{"num_hidden_layers": 8, "d_shared_expert": 0, "norm_eps": 1e-05, "rope_theta": 6270.0, "rope_fraction": 1.0, "attn_scale": 0.0884, "parallel_block": false, "init": "normal", "init_std_qkv": 0.0196, "init_std_o": 0.00566, "lr_head": 0.00601, "max_grad_norm": 2.0, "schedule": "wsd", "train_tokens": 1103000000}
Below are experts of layer 4 (counted from 0) of a mixture-of-experts language model. Rows are named gate (a neuron's input weights, with its number), up (a neuron's input weights, with its number), down (a neuron's output weights, with its number) and show model dimensions 256-383. Each number is 128 + 24 x the weight over its row's rms, rounded and kept within 0 to 255.
Before each expert's rows: a language model's description of what the expert responds to. This comes from a sample of Wikipedia text that the model never trained on.

# expert 10
What it handles: List dashes, prepositions
gate0 [ 88 117 110 184  83 121 108 113 113 151 114 112 126 148 116 141 127 146 138 136 130 128 129 163 135 137 119 152 177  82 133 122 106 162 113 140 126 114 109 138 129  85 104 136 116 147 138 121 116 171 146 116 156 103 125 143 185 118 122 135 132 114 129 139  92 168 123 112 104 137 157 140 180 129  76 130 119 123 135 126  78  91 148  74 195 143 162 118  73 102 126 158 143 151 116 115 118 164 139 143 130  51 132  98 123 113 112 124 133 121  86 128  91 147 119 118 159 144  88 126 140 141 137  95 108 191 143 178]
up0 [ 93 134 114 106 119 122 106 127 135 150 145 126  90 110 150 120 137 106 145 129 125 167 122 149  70 110 145 121 139 117 115 110 150 118 102 110 143 149 134 140 133 121 110 139 114 134 118 148  90 141 127 109 145 149 101 114 151 107 161 101 149 118 116 109 143 147 153 131 169 162 106 125 156 148  94  79 164 162 104 198 119 118 124 124 163 162  89 126 141 105 129  83 165 135 116 100 136  70 143 114 126  78 105 136 127 145 214 148 121 104 109 156 137 127 136 172  92 110 110 124 124 136 138  98 138 169  61 156]
down0 [110 110 125 113 114 110 162 118 164 134 146 130 115 128 110 158 160 130  86 156 100 122 147 130 103 127 134 109 112 195 142 136 110 135 105 143 156 151 110 138 172 181 127 138 111 130 118  87 141  83  99 117 111 143 180  85 128 110 166 118 150 150 137 115 101 161 125 131 140 116 145 148 120 109 137 125 166 129 163 155 110 130  77 113 144 117 147 152 108 158 132 117 132 111 114 138 130 147 111 118  93 141 176 107 132 137 156 131 144 137 126 142 132 133 137 136 138 147 104  92 133 116 157 140 108 120 134 131]

# expert 21
What it handles: Table pipes, zeros
gate0 [147 142  96 117 171 116 127 194 131 114 138 149 125  86 106 131 133 110 152 105  92  92 105 108 119 132 107 161 133 144 120 135 138 216  94 128 121 168 144 153  98 134 172 123 140 121 141 127 152 127 116 136 159 151 135 133 124 106 128 120 134 127 124 127 140 123 115 156 153 149 130 132 148 117 127 106 154 171 196 142 143 121 145 149 185 138 132 164 128 144 121 149 161  85 106 121  92 124 161 131 128 114 106 108 103  93 146  91 135 147 116 142  93 123 177 105 136 123  82 164 135 126 151  86 134 151 139 137]
up0 [122 111 115  92 130 131 135 171 120 135 133 136 111 139  97 146 129 158 136 152 112 131  74  82 135 141 107 157 137 135  88 144 134 184 111 170 104 149 162 122 112 140 173 114 155 127 134 130 149 106  99 134 138 150 115 146 112  89 100 115 112 147 142 158  97 111 108 134 181 137 151 121 148 130 132 127 125 140 140 105 141 115 126 136 156 127 141 146 162 137 102 109 147 122 101  93 104 116 141 135 113 133 127  98 112  82 126 116 146 166 118 130  93 147 194 106 121 117  86 145 150 141 153  76 102 131 147 151]
down0 [139  65 138 154 100 103 167 129 183 146 165 121 141 168 129 119 115 137 116 135 172 111 136 120 131  78 147 132 140  99 114  99 131 125 152 146 119  88 150 133 144 152 130 103 112 115 112 115  73 149 126 121 141 112 153 123 103 143 131  92 126 153 163 146 143  91 122 131 124 125 171 166 154 132 113 110 141 116  68 125 156 100 122 114 120 128 140 112 147 105 134 106 159 190 100 153 143 119 134 145 127 153 136 123 167 133  93  84 138 122 139 141 113 115 169 122 120 109 129 124 146 146 145 153 108 129 108 175]

# expert 22
What it handles: Stats tables, mid-word pieces
gate0 [107 115 126 142 131 105 116 147 139 109 150 110 115 147 132  88 108 120 134 151 155 152 175 143 110 119 131 105 157  97 196 135 115 133 106 102 107 136  88 116 124 105 129 158 133 133 139 183 114 102 130 168 104 112 144 156 119 118 138 148 163 119 154 135 141 175 131 138 126 134 131 136 105 148 127 155 122 120 158 153 176 126 126 148 144 141  87 144 102  85 132 171 146 155 168 135  76 128  99 139 159 120 154 152 158 109 114 140 132 179 121 134 140 169 142 156 119 112 156 127 129  83 135 147  98 133 152 114]
up0 [137 141 117 120 134  91 113 157  94 116 174 151 121 143 138  85 122 114 154 131 170 136 163 109 129 105 151 119 122 108 222 105 148 130 154 108 152 145 110 116 125 100 142 168 128 125 100 124 146 148 124 184 109  99 121 124 136 127 157 133 148  84 133 126 141 129 153 138 179 149 109 164  88 111 154 144 174 154 131  92 167 108 108 164 108 171 115 118 108  89 131 121 115 155 146 101 148 100 110 150 168 120 149 119 130 116  54 125 165 121 126 125 135 138 125 138 119 136 138 123 167 117 122 145 135 140 127 124]
down0 [115 180 153 154 123 123 147 110 117  93 130 136 131 124 132 162 158 107 189 135 131 149 142 190 137 103 155 151 130 149 115 102 109 110 166 135 113 115 103 146 139 125  99 143 121 101 172 130 143 145 160 171 150 121 150 135 146 161 149 147 118 111 120 131 171 127  88 135  94 135 126  92  82 174 112  98 103 126 120 119 130 132 133 101 137 124 126  63 153 125 127 100 183  78 147 136 143 173 133 161  85 101 166 119 138 124 179  73 123 164 137 162 214 120 108 164 140 143 121 154 120 140 142  99 154 157  68 166]